From a checkpoint of a small mixture-of-experts model trained on Wikipedia: 64 SwiGLU neurons an expert.
Below are experts of layer 6 (counted from 0) of a mixture-of-experts language model. Rows are named router (the router's row for the expert), gate (a neuron's input weights, with its number), up (a neuron's input weights, with its number), down (a neuron's output weights, with its number) and show model dimensions 0-127. Each number is 128 + 32 x the weight over its row's rms, rounded and kept within 0 to 255. Numbers have three digits each.
After each expert's rows: "comes before" lists some tokens at least twice as common just after its tokens as in all text; "mostly gets" lists some tokens that are sent to it at least half of the time. This comes from a sample of Wikipedia text that the model never trained on. Tokens count by the router's weight.

# expert 136
router:118165067085105101146125110113052168105131138099127162138115142111104108105110125100130103135166120122169142152124144109146140167070150106073104161089090166082116134087160130146177141114085161146084168123143144147173072058106139149096167134073143148117081102208132129135175143125154034131146104145132180151155109116083114111162182130126116101157136077186176132197133154154153161097084
gate0:077102084117158080160113145137089072160150089123099078136130187115127118053085172122157099115154103120101098166172133110175115089041155154148153164154120156074117140145134116100140159140102170131163132136190115101092130117128142163114169150186127144135102174116105149138164105115120141112077159167138190110065139115169085124106164072120149090122133153082190142188118086110147173178107
up0:149137094151079188132195069138103160140136064165098098096118125190136091162099155108118105125157125098064156152151144102144144148129166148136165090118140131151158165125102121119169197110045152091115174094116103151116144150112083081141221166123089183133150134135103128186160162131098084177151135116167139154137136153118113105168107173089133030118147107119150155131135152114125112095145
down0:183170176179153106087122104149148136094107177176127111122136168124145109153077143097168141211210104110126072087130111142164118129099095207122115108160124128101173130155115141158133127155152154096132146132186144144172086142128127095141111086159198102130017121125150121130190158192098144149127121099090119136110167119109144107115130150126158083115117128084109140122181121155098058099119
comes before: "\n", "\n\n", " MP", " ·", " Mount", " ISBN "
mostly gets: " | N/A |", "|---|---|---|---|", " | |", "A |", " |  |  |", " | | |"

# expert 179
router:091168081081089120093151060101065156118137174132120176172092177144073099104081095096136132161112098097168121129124152086099114146101143118113102163118079180074094171109154164134097114082123115089121121129129145184114079101127159170090132119095153130106088119179147068132161139158159065138119106142112147125127102094103138082138175114178162089160128075184148115140121105094140181077069
gate0:110162092067100122123115073108120119116181145127144155121162157081102146163142108144127169085138167129172061131133105167113150149114198183123146122123095115082098167157126170108121116092125076105102163195185140115135130136174132169144124118175128150118148161122090159108149177123113164140115128161138139080101107106069088096161139130070179053171123091096124186117069112054162101157091
up0:076119166155116050122143187152071168180114133095127151125124111090143137164171064112122143164086114149129108071122094168126113150154120129116135156162084130117168177138130153062090161092160104086118140141150151124134144146127084133119127163171146122071161073167090167123194140070093167104103108071141122096149167151152169118148106097159120061161115111160166106141073149075169180111133
down0:094116129152115120119106103113088173132130113103084164124144143174200152138052090144155109112178173050059189094103146159173180135169136160142129158129116071142155139161105145129125058135086107125086105128170149137133084171097121132171122088085165149138150114162127076154125172150167099144124105189135088100148161179083136095159096091118100078113150087156093122183126093093151123126120
comes before: ", ", "\n", ")", "\n\n", " Olympics", "),"
mostly gets: "ing==", " in which", " life==", " Apps / (Gls)"

# expert 8
router:097130091080090108129155135108109177141134130089142148148095152118110150110101132144119122110062076079136149095143172100161156112103124101124086166092100147038101199101137178142121094137139088126146141111143120170158108079163134161091112136057146124134086126182135107085151142157147080134111151131095144132131063091118162125156158139124123034150144079169115135230117139111196174148130
gate0:152120114104098092090126187102124138091170100188140109074163159127099186151160064167100104119141100121079105099154118172112120139201136109117147151071092112140124144110145083085185110121121141142104110170144090089189159108124170129119125116180117159107100072098122127159170172109086132112131135094135173121158089098090100180120122060113126119197177071169056160113129103095108124153139
up0:067142100145116101109106132145108109187146148144145131129141167145150124201155092170073070106103143092075147093185135144118178095169075072144121136114120101144114054110141156082166107118128159104099168174133151104146102192158092092116110165169146108127137101087110141111094138142155171124121065105096171121135157171115110164092149048089053164180121137172120133166159129086137131142102
down0:144124115175127106129160109142148091092121126121219144113137145080143125137162129116132101110183165122246151096077143083106132035090123136102121101094105146160176146127142120137143066117118154163133124171150110116097134133097167063115140119144091072123109134126180092132065118166170117138147107153176133128110087128121152129061167095160098144069097151100108137111204132133133153186106
comes before: " |", " | ", " |  |", " | S", " | R", " | C"
mostly gets: "| Party", "|  | Republican", "|  | Democratic", "|  | Conservative", " | — | —", "andidate | Votes |"

# expert 199
router:101143048051092102119134036132107140107131151116125141130142156100137175158068060105120124135078073116161180107144141060115088187076174131141087123101126212080123110111180130149120064136125126127118134165142108152126117106123177138139116103125135145064073145161177108178155116158179101117115120106096129127122147062147113119150185133132136095123152121164169114140105111114146145094085
gate0:121145124093126162143085093076139136117134162128116127136166088163153137147137143162099111114121074106120184123138110101143190065072069217155125124156144116089142116131103110179163170114132154099189093138115140095124135132186136098143158126086142164139055118117126110182082127209122105120143089140106222048163114107166141131110136129118134133109123077134121112159138082054144164113097
up0:091150108167128070110133097082155165142078197162085176135128118110137140084121127145138118142148116152136074133168127096107163159170136161128162151148125142154093157216184108142112134090130138160173143166090093102118070149085203094141134123186107098143142113159137096174108132141102092123120114090139120160078116153084101166154108129149117128255138135098135131071171145109174130129097
down0:101172106145107065121096068106177114155128175134111119145070123099146124145144089119128108087117158118162119114212164125126158077171167194094099183141082129141119136113214087107155112098160186057151134132119094108146096157213146098120132187107098131164140141084129061137095122135157122108124152114100145123156103082144133112172145120120150136121059155157079142092127100170138114154094
comes before: "1", "2", "3", "4", "0", "5"
mostly gets: "i | ", "s | ", "a | ", "\" | ", "o | ", "ia | "

# expert 192
router:093169132102090111141101091141100117094174132129110127130123172154135138125111075142144134126127106137176107146106140110127112103047118143150063140131132129060149170067121197102118100092102060129128168134132114126179090094093165159089072140078118141116001142145149088149151156122129115108158146130147173140105130122126144105117152070156125035192112127165130116154129100134131200142159
gate0:152096113145134084182059111124114122128154139103134184089121129214129117167165141131192117130084143108177105173148182127119174126126111124211123059140155170124154106114164099071081163121153104122108145134114167150150128088111169052068108146126105098124105075133150131135105123138116148152157144145141123083111127168162075174141125040128123104148173130128120190119129095107135145134053
up0:154064074133146107133151143192154102131135139115130079138102158148118101104181121094152130171122167157144101141145122143135138120135115141144086032142122169175133124108122162125121127161142094118144111125088175160129092128088121121101090093132143135091097107065184133053163115148154115114121103122141179119106200129162098152185146132056103101129113164222141203166146063109087111107085
down0:118146121148176153144140112107138132122144052148133072128126122119089100093170203119168117131100169166090089148168160112100080146109103124148135128130118085109108079117102109138137155193088114106117104126172106112053213085178135111154138084110141179182093114135054154229088131115089121126107130133121161148132129151084141119156136074144136065175164139135097088143112115159122141173161
comes before: " | ", ".", "–", "; ", ",", " |"
mostly gets: "0", "51", "63", "65", "61", "53"

# expert 206
router:106132138143085095122158045064101123076155160081154142159107160145143179135168127116132152114101157148153115113145131118167163130080125115095130108124139166076172121090131136156109127136117117099084168157127092157177088045118146170067098120072107136120031134207117111123151128163118070155129132116123121149144082088148134064115164091177114088158151097112166127191136090102101139098146
gate0:096110141111080087161164117153143123047160084124098071106159139087124155136112060161129134128109131136143105150116100158082161159107120176103097107116117126112164107158095073140141117144116192149170073138110177126129122051116105085154106102087091115131102130087160083161120112106085141052132103127123159115161169114166081073129165151174181115170156046106120109140172062132107159126105
up0:146122142165135114120149067171153129193133110131136096041108124187085126128136163101099122113126121108119123090118119106121167120074077156135189141155168161129126117098053098123092064144093150175127143164102144098121160061117145192069126153071139138132069149118125157077176104158171113135104090128087087161099150089145081157174182129114122124092093102159157107084132153156134112115069
down0:122111160084132110207145150134166132163106155141064135156141137106109161145123189106116155090167095133157161077144133116183115114098094178096143157138076167119091152104169129138138109108143133135158138101118122128070120103157126153079115093103136087139092108114122160124118141119124133109097088134100123191119141203056154199185157121164092095119059088091183197118127107131133078073067
comes before: "′", "°", ")", ") | ", "°N ", "″N "
mostly gets: " code: ", "ST)", "- • Density: ", " UTC", "- Time zone: UTC+", "- Elevation: "

# expert 71
router:069226120091064122136123111093093135117095133120119145103122153117106149107122127140148115122138062121145114145113151105141129117061104125097061119130101119042128160099132157157118092122071091105088158111138119125143104102135137152112093118069105129140052153217122098105117111149121103143112149158140158144138087130113137099162137116145127016172135086141116120220139085080135183114131
gate0:132084129128130142104053125077143094195065109154139156121125115081135163100131173109108097070132129105088077135144169158126048115081151144128134108090098105116121128174149094152176131169138110151123096195126156137074127124180145149054090116133165062142062175106143161075174100130114145114122118104134115134154152197183142122115122105097143125146115153180092186105114158134129130184100
up0:137130142141108124093100156074108082156136092118123172129166126059119185058146105125106130173072158109096105160096120160117092150069106135123175116131115121135113070135096167112140133143112180116087060157125107122079142150202115105084067101147132117143100170132145141166141125161151156111172078142147118142185158139170140146154126038115136116144139114132047162143161158155186120180077
down0:138147121145150112113110130161183102138123093121200097127119118140147165165078133165101122083154110122155183117054117119056081106089194001092136094124130104168122089165108182143148095151130136117170123178168066125157159100095132156138115143117119083094133095113154144102171175171116169092173135134132156150125144088116139125072113165081141117110086146140091157112136124091096147176116
comes before: " | ", " |", "; ", "–", ", ", ") | "
mostly gets: " | MF", " | DF", " | FW", "0", "006", "015"

# expert 153
router:124220106071105096152110140104089115132102124141142170176110152131127159173129141066186111124096082158157088113167143111101090183098103106103132134130118134145130095142154138142140128100096145114100103116136135130153094116097157145046141116085098135142067133220158138102161118164200070138149109136107151174146053055133122120152142094157132128102173128139135070141092069144177168093144
gate0:108171136189108192154181119115047115141173138149103148053151111131156120177176180102182159137089131160157145149146151116091095139133158123141149161106148113150170137138140098177128137149095145108122224224080113134123101144058116133120090103077128141068096155125139148139162138130124178128165128081111150113165133170110183106160166163113139088109132171131135139134132149140123116164064
up0:115106154112098159159119152106065115148188150165032123074164143114127119147141183134139080172117116191120115107137114115100103096092190045097133203143151120142157100133113117194159117162119095146167216138104152131116072137088114119115115133126121108057146154172142136094183145161130208127128109120166176147156169132106140137124130140146150125126120092117151092101123132203143144140107
down0:086099126114110105143137152105148103118164160094077090165088146133108185061128112118125164163147163160061120080148126134136158116155177074120124100175154102104134206100130150148121195130120139084165157214162191109087133126159138133141142117096174136187155111078108135142111059091112108092114114130106137127142165115121155194156143132060112176145151166186107112110180114103119156107160
comes before: "\n\n", " The", " He", " In ", " In", " This"
mostly gets: "\".", "es.", "ia.", "ing.", "ation.", "ies."

# expert 211
router:125101065085094149133114083077064084163116219166138112171137150104100124120131136095123175139110115073147142141130152126127102151102138178130116119127142196105106178128193193146154137098102118137067147180151140116148125120108169164118139133140066097115054119200144108103110140133166094112159125117133196105094111096113140154163191125181130070123105124133146147198152103090163153112113
gate0:124096150123124133077132157085128165118084152133130138179106160107073172101201205192128067142144079138121153131039113165184097077132168125147181108140144144135118122168111160128142086100102122106188126074170191104109122061070161103101183091127107143113119145130174096130108099150131110106118163181121142111171113143099107160128137115107138079164134134107132154144169179148130172091135
up0:073070130143176150147107128092206177130147200132068108163081102110115160111119157095122167143142113145095118151098130122120107089079176084183180134116105139130097106150116101069139074101075135090137110097068206128152111107139162153154113167134127079145108153088149143137116121175127154085143139163097195125173108091085127108093103112142139131122144094148118140157137129126158156229098
down0:119136105080132134098120081147166142172113090119189172144119085102172113127098053053128137158190158148129171103106097180124132085067130130142154110117126090175090107192161083070122117096140191117135128107111102131126132185105201174129172098111161134175115116091163149165137124129088165166063169160115130124159088176155158158171139138149149134145134102141100148100166131107158107077131
comes before: "1", "2", "15", "23", "19", "21"
mostly gets: " April ", " February ", " October ", " January ", " June ", " August "

# expert 197
router:149209077053104105132112152102101118134083143118158174144146180139121154167136149068158125157094072102140114104166135109116092169075095104098131102104127129132135104131168129135123144117107132096110116118137147135154113090121141155055126084073109139154087097239149146103154078157177062125154131133115144135166077069148136120152170102141109140104164105169172095146087085157190160120162
gate0:083071145131146157166106078167151182113127115099130083091152155144186093120116053085090129113115131059146127144096142159089179137115129100166140151086160151087127098128167147128183201163177130090173057091162137108165144144135143162162163122112098123103095155138128144074150108181113176065096156177135141144123066132126107128150185118086136123101159126130107139103112065080117133164131
up0:155052103103149140115159099095134153150202154139099133097116184108194094125204134113148125102140090116111170116183109126175133129102183137133139169138133169166130145130157156096125163107131153142163104106087116153177178117094184124139156179113101098110092165154099093140090184086157140105145077139082074167151153096115095169150089105104118148105137150109142106113092055183153172165073
down0:145158132113134137145093081157133175122158114160137145066109053097189077101138088123165116153162099140123177175141116139139119112143163197117116163173135181155133110104134112130132111076151124086127124132130167147132105129139109085027093092120114156148069111181103119208095129142132107122126066112134143065130154112127100188145112152152186092150180178122177168134149155180121087151151
comes before: "\n\n", " The", " He", " In ", " In", " It"
mostly gets: ").", "\".", "es.", "a.", "ed.", "ing."

# expert 124
router:125111050076100080122124048147110140117139156104142157102155138143161168185137097059103125108058100094146161149131119092095111202098170129173069150078129188116136126130158125113111104119080114112130138125161107157180090138144135178104089148136153129056029130156177121159151115136202061138127103153140144141169146088158150120147160098106140134093136138140136108099111115112117161114146
gate0:162095125084119092132206173161108168123096160144107161065135124165142126186105092164111134110167170117103161140154137117133105120111140155101128062064089129141137151121101111138126163140081094205107118119129093152093131117093157147116221099124162091123175080147167072181105122185136178078121152155174130079152163143168131152108168075096120101092187121161122112153162143125101137146103
up0:088125104106123106143079084126147145137111174147169130075106144098146154123125124116129114096048100132129140145143117081102167153120122101155094135142132163081148096125131133146215078128150113078144173112159144131144099129204084096129064158090098067084106166132073228138099074106104087112098182111142133135137108112158115066110062097123175121161097098140143173111157144092114087105129
down0:090095163177072210175176153069138137185104119143093096139152091131061113149141160134110155147162148114110201117124147088115150099096104130135147127106124094129137113127098167125144181138099117166117116080128141098108110120111233139113137120106105097143198132118154113181088082090134140140097118123149138072139105155114111122069149156135118071138041141164124166184115144152145088164084
comes before: "1", "2", "3", "4", "5", "0"
mostly gets: ": ", "S ", " at ", "ed ", ") ", " for "

# expert 40
router:147203148120088123150161037104167134169161130140152168127111157114125104145144085129109111134142092118165150211095155096137062106055141156081079120120127125129127118113162132121160111145112087147113133196131141174160157132130179166108137120101091149128060123144143110140175185180181111122157100130139147104088113085125115078112164085128167116167153128206084120176172097131138155116075
gate0:167142103160168113176115115104121131075168110117097148116086128124108092145081144122160135116142088194102183162086170197163143092079075165133108078156119127102161103086156139161152175093109095102152114198170120098152145137087131180144117124088187164121046115131114150083139136172143123154125185147169132160187154129162127111161134162156171092082089181163165104145156128122094143118138
up0:101129122079144189170118159093161107136210118148119155105147126152149099116095139107114112138141171143107138099138133068150114161134111119105069133127133125162104155051154183166068069072190082118105128084067122169120051114138137138114093154130072124103175138100187109154158093149087119100101135191083112133072141122131089188092130151121144136125109117106104120092125121100149066088092
down0:124111138103099136124142137136133138110125075119128159150159130126058090161113120079156077153134132147140130183051096105114054160109051184081106136185118089125180107084185112132102053153129116148082134111147100158113137122097156126137129180152079139193191098101154118167156058159114139128115092088184163127071132174176117171117135129124138106091109151111100135069148104140125136109131
comes before: "1", "2", "hio", "cean", "wn", "w"
mostly gets: " (", " O", "s (", " o", "a (", "- O"

# expert 238
router:160084126101089093146118129073158142155080113121153177120116174101134133140129131105157121161096132096174161152127138071162189122072111106099100148113152205125140164107211144119140145111096118133104172102209203159156087087112156164103077127116131084091103118121168104150137154187102079114150111118088143137166122066138121084158161121123132112116061109144174138136077097083104187112134
gate0:149156052097120168206137094128113119135134164135137116125050144157098128135147117119141101136116118123116111129128107096095080142087159143141155139122120109116113096093080161124155214131100076161073045132092163099172109054146101208081077187113081123130136140079130096159117104144135185156133116127108130116146106141107109113141139133111122157199135075144153098150151119117172043150125
up0:138100077158191110136111125123184121148109118117105165086121154145172106127124133094161116166178167056135103117193129115078108143093099114145140088079058163039157125106116097169154108138156131143145122141120163136110074112051147106147126139112098091074092159156120154141131151156104176154146156108073101144110098105128127192118076128152105104091178123155108162161051108152102069116092
down0:086110163142197197201148124096191192147146123114069173094167134140136075139131136116177149124164085160111158165150112145163146162135138137086090121112133207115127132169162101081125107136112121125140152173103153128113096160133171108167101103103201118129088175104166132143148140072103140097137079111129141136148070194113135169140126114184147101096158193090132140120104103073161132095136
comes before: "s", "ed", "ing", "s.", "s,", "ed by"
mostly gets: " design", " form", " sign", " act", " add", " review"

# expert 244
router:102139092039109099117122070117098132087114188144104135171113136152141139130121136077104125125093079099174166166134149078117083162066115128151155133079087155151155099127145122129111094090127148153110119122092145158158066125156146138116105147145076129083023157156179137142173128120179106119125097140130106146105119088125120066155188128115168024141130125173176101146150113138117170116087
gate0:135141080137138151083135118122183115105109179150114089080143086134188140119091148183103092092153101171138171119132154132110118174161107088149143178150102065153111128161140057168146095145152117137095089064113118198155144164124131059134137143152137096122104138100147092079131144117162078180129190156086136093115129102159174114109140114094150117181108103120129122052132197085150150180085
up0:121072167128159073185136178097163084091123131122132124103159131104112198178114139137136097133110179152161079110107113086085184145164083090114105115146081141119171147161162076129095201129104137143171100127101131161139119086135061156138150080125114112167129067081089159138182078135143095068135115170178131139106140141111108091130085167130126116054081101113109120086134159113076136132147
down0:077123161166131155159136125115116119143134105155132145123176155118156141162091124100119118066199129091110147123143157092082140079086095128138116124133081148108140089062114219137114100114143161125127125117163149113138101115152087087173149168156135144085079097144160114111184142058108116158105087172208155121103136148130078126157130197136099077226126152122112192104094142145101164131090
comes before: "1", "0", "12", "13", "14", "11"
mostly gets: "″N ", " / (", " (aged ", "°N ", " (age ", "′N "

# expert 63
router:115111076033112101101122057123113132118094138144097165113137131114132137120131114087118118150055098129157113160159134122149079188069148117138069161123074166131151092115145135124100105094094117088110172113129119155136090100148163148089108143148087174080024130170146151160114095160173050137139105146127139150114141131126151095167154099128184033103131111129084116172131094127124171126124
gate0:083128161098127068117120085150152170103038078124110117145080136119115078080166103099124123156110131051153089130094150097139082186118148148119106125085139120137018124163104135142144137118146144105136114089086180083136172131178133203049141096088138087165149139065089122099146130101107122082118142169156151133110154114151102075116075123145119114107120129111123110117100131109113081093147
up0:139124126092133082138149099078133109160131104112181068149117174114137130149150166042105104169165180098109155142086148113148075166087136127107151159144115121088101158078085185154158143117152136154223154122101180115120192128124174127170105185102081100119078135128103157179153123048127133143126103172153194103143112120111124110120068195131129110143120128116087137084146117136143124176134
down0:076083074172153066128075091131100134175140114081110106066110138072057092135120116150166147144128094186108104144116150132106114107122081090167161152151116178092129071079120137165085168089185090182108162123155109088104149145137126092160134131105088126119071170150149155066112102134102115174128125149084141205150114151142124167124104121115066164119158115103130132102106122133122103166191
comes before: "0", "1", "2", "3", "4", "6"
mostly gets: " / (", " ft ", "–", " / ", "', ", "; Ret; "

# expert 6
router:132136139095105098108113113074167113160144163078124200164155132096096150151133094081132140169073101076139150123129119045137142135108125134114136151094107164072124149093171126115150135089111045148075128092206106129161078099143178151085106075137130129150104122110154102132144147189102071099152140130073122168142124118158133085164172112146137106098130107185123133195128108137163204082112
gate0:129148164121123140144145177134131147164147139141121150193146124130120152130128138168116135095093122195066145124160126077097123149104132141101143108130154119093094132204103080115210078081100105094095146041103087183181077111124157079120146147154087086180136082156121073114135141173120139130152197107156090165128141114104150075157139126133081121149061114109160186176110126133153126178142
up0:143105151105185132158125099077125039125187113106160134049119127107106105134103132102119153071045116118114092147135100137141095151088155133169101092086144161048082108122148135112146085130174152172081113153140147084134191083155142190145130155136172141161155149179148141080120116130143115132067093118142093114122169110109115128164175181083161142132146127087120111099101064088117103101111
down0:140192096179130123086161184127123148163047119112087102145068141165139136153172119095122124175129111114086111144076147152104104073154078163094147077124133158134132178125056117158136113091123114094175092061180181153134106141119129114127169089083134117120088036163145097103172140116137097175141110158118111182104071128135123114115102102155144108140100122154169114082118183160124174121134
comes before: ".", " of", " in", ",", " and", " was"
mostly gets: " school", " University", " School", " district", " town", " Association"

# expert 113
router:153131121080118110141165079125125161165133206161160155133133152154093133135103126098133111139096103153168175169129124104165075142048126164127154130126100165153096135138164102093152084102090125123129134150100150193109132136111152162019114135124039150097098132172136087162195111146218100107140086145123181145145140086108105112184124139120122087170148090163135150140102128110116192113116
gate0:105116145103087112107131145080090096101118164124154109154186093180127171142126135102107119105141140139185115165160097106113139110076155179128112107152094129139126091170126129146104167060110088160145169146202164087174079061167147107118093107132130181090089111071110178148122151103184143126134080136103147109114124088160139077138092139111156135173156174063087074049128146152109144114177
up0:114163108148140125096084177175154194155170108142115131121153157110155084210096128097188102134125171149105166085128154101111098151150152092088136157152150124117113142111112125061161153123108149091126098154077098127124117165127077142155136147137157093141156084134138066069093088117083104074166132129120139147198138230148086179119142138134094178169140102109148152189180110135136113127084
down0:110157147100092111080168087185131152150172116141150170132170138129121130155186137094113145066106122065106095086104187058075142146147134138090124100164133098119047169105146127112109089079158126144128120134079202129168148187099091125118121158131118118142167164124155050041095104113125120134121132154142152100094112062148100108156096125105120178084136121081152094106131126148182148148121
comes before: "1", "2", "M", "L", "J", "I"
mostly gets: " \"", " | \"", ": \"", "\" (", ", \"", "a ("

# expert 149
router:077166146093049107126109076108099168069141144088163145153125135181137133109068123115135138095097134131191127111125122102124120113081133109075100126119125160091143180067132133080101109106077081096089193153174122134153111132115171156067085096117112134138044117208137115153170138155117113133124125119158163138130105086113149048128149060159145107183113142156160127107087094112127143110154
gate0:100147127196155153166066098123179146076103142129087132085191128172128107121121124113181119155155130100127088123122203089069174149101090042169157127120149127092157151121147110129175106140132096157155104140111157119153092123113155129116123097107091153141130186163111111156173110155147098122112125127112149131162060146097136154138093100070115099127072194130124072201143144124185085119191
up0:160101121121061094147176136072100104135156192095115093144078109102117138118168108130063133170055128114125138110172069137120083118166163149122089098110148176159052110093154178102077092139068126098131123145121124077132180130158123111147161146133189124116142116158102196154104161146119140116130114113151125116128160074070127085085177165130171073104116078158155146093154116112116138171092
down0:140129115138173129165122109121081123140112115112111160133131194168162132126101180109143157184153097153122116196069133156155143144118129120136081149078105087135056170116132166056093099175087079102092127163179137111136137107156111150115161139117147143113179158150125034147088156093137094090128098070139164144163124066101134117120108081135118098086122211136136144114069190110144121121174
comes before: ".", " | ", ",", "%", "% | ", " km"
mostly gets: "100", "150", "102", "50", "180", "63"

# expert 201
router:076100047093047101091145068102113129156144154106075134154137190134133152185150122030121101100080101093097145205137170101088078182073140115125104110092112176099095141086151136144121081150119139132107141131150135123134118134122124155097103112162126113115052149147149090138144107095160122116173162169154154139094144101136111106114148112126118053110126133123137113211171107108148131121155
gate0:146124094112088094109112142199121088188133130102102154207071117163159125123096104127141160129170107117166121158123127074120140196151165127119136209188116139107137115097141153166125099169208039073133118089153121138143105105163112108093139134138179092105105108089057157112125149154094094151098158157131144164118149153103127115161086160105112114124140122053118178129151145114157121172075
up0:112099092094079091082095128163149126178090084105079107121138166090099113170131108123109101070151129087080150122130138099149112123184123097095164167176130115140164149124132156132143104193133066136118066095105125172167132180134095141108112121179154113102134096074121112106137128156052081118103156121161168183102134176154093136171073186103141108103172149110132119103188094137198153173137
down0:054136155142077068144090139106147145137117087143158060143168168150153084146113169103145113136097094115138092138209107170146116136132076097121100147129122102169165109119097131093174116169165153088106110180141115126122186093123161164168110163146126143141112108094131091135136138099126053131160150091137125100133161146175119044083072180097131126163139100124150030117130141152124194118148
comes before: "1", "2", "3", "4", "5", "10"
mostly gets: "| ", " in ", "- ", "In ", " In ", " in the "

# expert 50
router:097151151066062116153122093036111182134161160137121194146155136139145177125137120100119132160102141117129099130166123090109103128078159114070138177159109126123130177061144154109122118127066104094078165128112126154177060106154153198112111124120087083149085102165170075096122101154137101152149133167142120099146091061112124093132143133199113100176120113102153132147086094128156185111117
gate0:107097146195133106151093116098118214071063119130134166217193156125140134093151144095140085130141120120102107141077089098169115089137089092151155118135102139107126143121116174124173139122139149147160142140098156159160115110130102093161096169130081134119102159073072135140147099138177177187150117080123159113143120067132081162123166117081124169113065076112094077114122126195086137125139
up0:089122160159145126121084124100038186147139113151132132151132113131062173096149120148139159161144142169118150096115118083177089091144161169109168137178123168129168107145148108039090169133125161139133148161117191136139085107082152093085098097174092185137145195090130126148122165113153149125133131122149106162128147217074095123153149109156131223098087120138146123144125156123120174101136
down0:084050127190104144151131061116106072168190091126153141086116107085082152091111080199146102141111159122126131090167135132147143154169074100105123135131155156167122136174092104123174153157126132195104125114146174151169139160147129165140135162160083185152141087146117088125118138120174145132134092152191125119119134154156142115149135068159188133068105151167171142171093126088150098191124
comes before: ".", ",", "–", ", the", ", ", " to "
mostly gets: "th century", " century", "945", "949", "941", " April"

# expert 16
router:137112121086070112169119098110138109128116145101121202146162219104089163156090107091151114150079127110147124161130191073125146166083107139109129121168140131077136208125180123127156127076123078092115172080163144208151104060160101137092077141144123114095102125129144122138145122165100085117164140164081140097173123095116082098188157127164142095164119098132142145124126117091113166070125
gate0:147168084132163108071085149142114153100154147076121181091192151135094117127127101126198158132102107089128128070142094166116175141157108119152097094134197136053173089152175155106094162203160134157152148027143134101146113116124103127112130113171116163156117106157121133140126064113096131071078112114111166110141140081165155134163089158166128134096140064129104098155105091135104150143105
up0:117160170135149085134093082126086070144133123157047169065187159155064162093155171097101109110108107127106141126138172177139174154129114126119088113169182133071102052143200127140117148148130133121156130112134114145109119108166054122117092123150126137183081158115100152100203072144125181128084133114086103093152108097200136162162091109161118155116146100132105158130154104118122106119153
down0:143062144124170088082148150115176147121149101138152126148121110158114106149204087144120168090148092152150116107161120119094157146163086102156112116149186159125093133135150096129153180097083121143148123138137146114104099149083142100166109149127094113183159146174200152157123063153080116114155159167127118140132111107090113056232113181090101117082115155138141103130179152164214172145148
comes before: ".", " and", ",", " of", " in", "=="
mostly gets: " music", " song", " album", " book", " film", " story"

# expert 31
router:087165082081083130097147063115081156127136169137139165167092176145069098128094097089142134158102093095182124125118156086092105131108137117127098157103065171083096171098153164125091101078116120080120127122140135174112074105119152179099125107090150134120086129167157073128165146143164063137117111155115156129125115088092138085139173116187158086161122069182164124143133114100153173082069
gate0:152171108105182144094212120058157118076081147118079118086161070193126177139130054142101127121158107114181144165119172124101126136147165126145130147130122126202116141162144145104143140163108127113121131066106144125208151124205130132092145109094074099158082105104154172158100124103093172187163128113137123165191116097154128106175132125128138077102140106144147113125119126161170137135172
up0:161165145136121141138087123105111143110090133169142097110113088117147114161109120105113174116131147088187132137175134115084098120086220127111161107113151130130117104143124061162136097134159091118117174134153162142112205173158054119134105118183096123111092118080150163093144059120135130142145089000116093109118069070097119132123159137159152162154139128133109106119117169076062132117131
down0:175070110105112211174114121085154065173121121114121096080103111169105100147180147149166165179061146105162145095159100125083084100150139105097118130148188108087061182092138079132117164137115092135098147127181121136145180146134141135163164144119135131144043155092133103123140139170141122154158125099155058086084152134126104127081137162131193099096155088092109114108138135103130149165125
comes before: " | ", ":", "1", ".", ", ", " |"
mostly gets: "In ", "----", " In ", " c.", "  "

# expert 243
router:121107113065087132142126107117155162170134149125171160160139167134071149179071146099129163152051111111128138184136122055155154146108109092106152108136142177125097168090201139100160152091083099135095155129171149151155085092139153157083100138143115121138108136146181083121153156189092113098106140163100132123098131129126111068191143114198131114135115090109087083138083142151177212104139
gate0:137110174146132108135168096125108153175112092155104142179156098151159141143107121113103116139114090081139068131122104160162113136138143209109101138098089128105132127093131127109231116121128196115126095146132087136163137166192138130110127142086081109082191127100096074094145118049147101181176164115123094098126150073158133067146122174109117124172103166136150111136165077149148106215115
up0:119133126172090097151147123086154127091114070128115180146107130152081127150162115124114126113077157089158182154054113097135079124141114168154131145103231158127159149174197150146075183165176149102206138162098158137143113125120173102164110150181142133072062101145131140086136162117140136117095117149118114127085122136099163063189088119119147135137114159159110129089113198140108112149141
down0:158095136129090129122098115141113070120052119147191100173122103127123120079151151143155063150133165158146107140125174161179122113185170161155117105095115147130158167118098127129177122102097147127122102173122182097155154133185068172138109156107170098139141136129127156108187149139147161166161170069183109138111096103232130172155119171121138106121119133122072075176168119129153185081135
comes before: " of", " of the", ".", " and", " to", ","
mostly gets: " president", " father", " President", " wife", " mother", " daughter"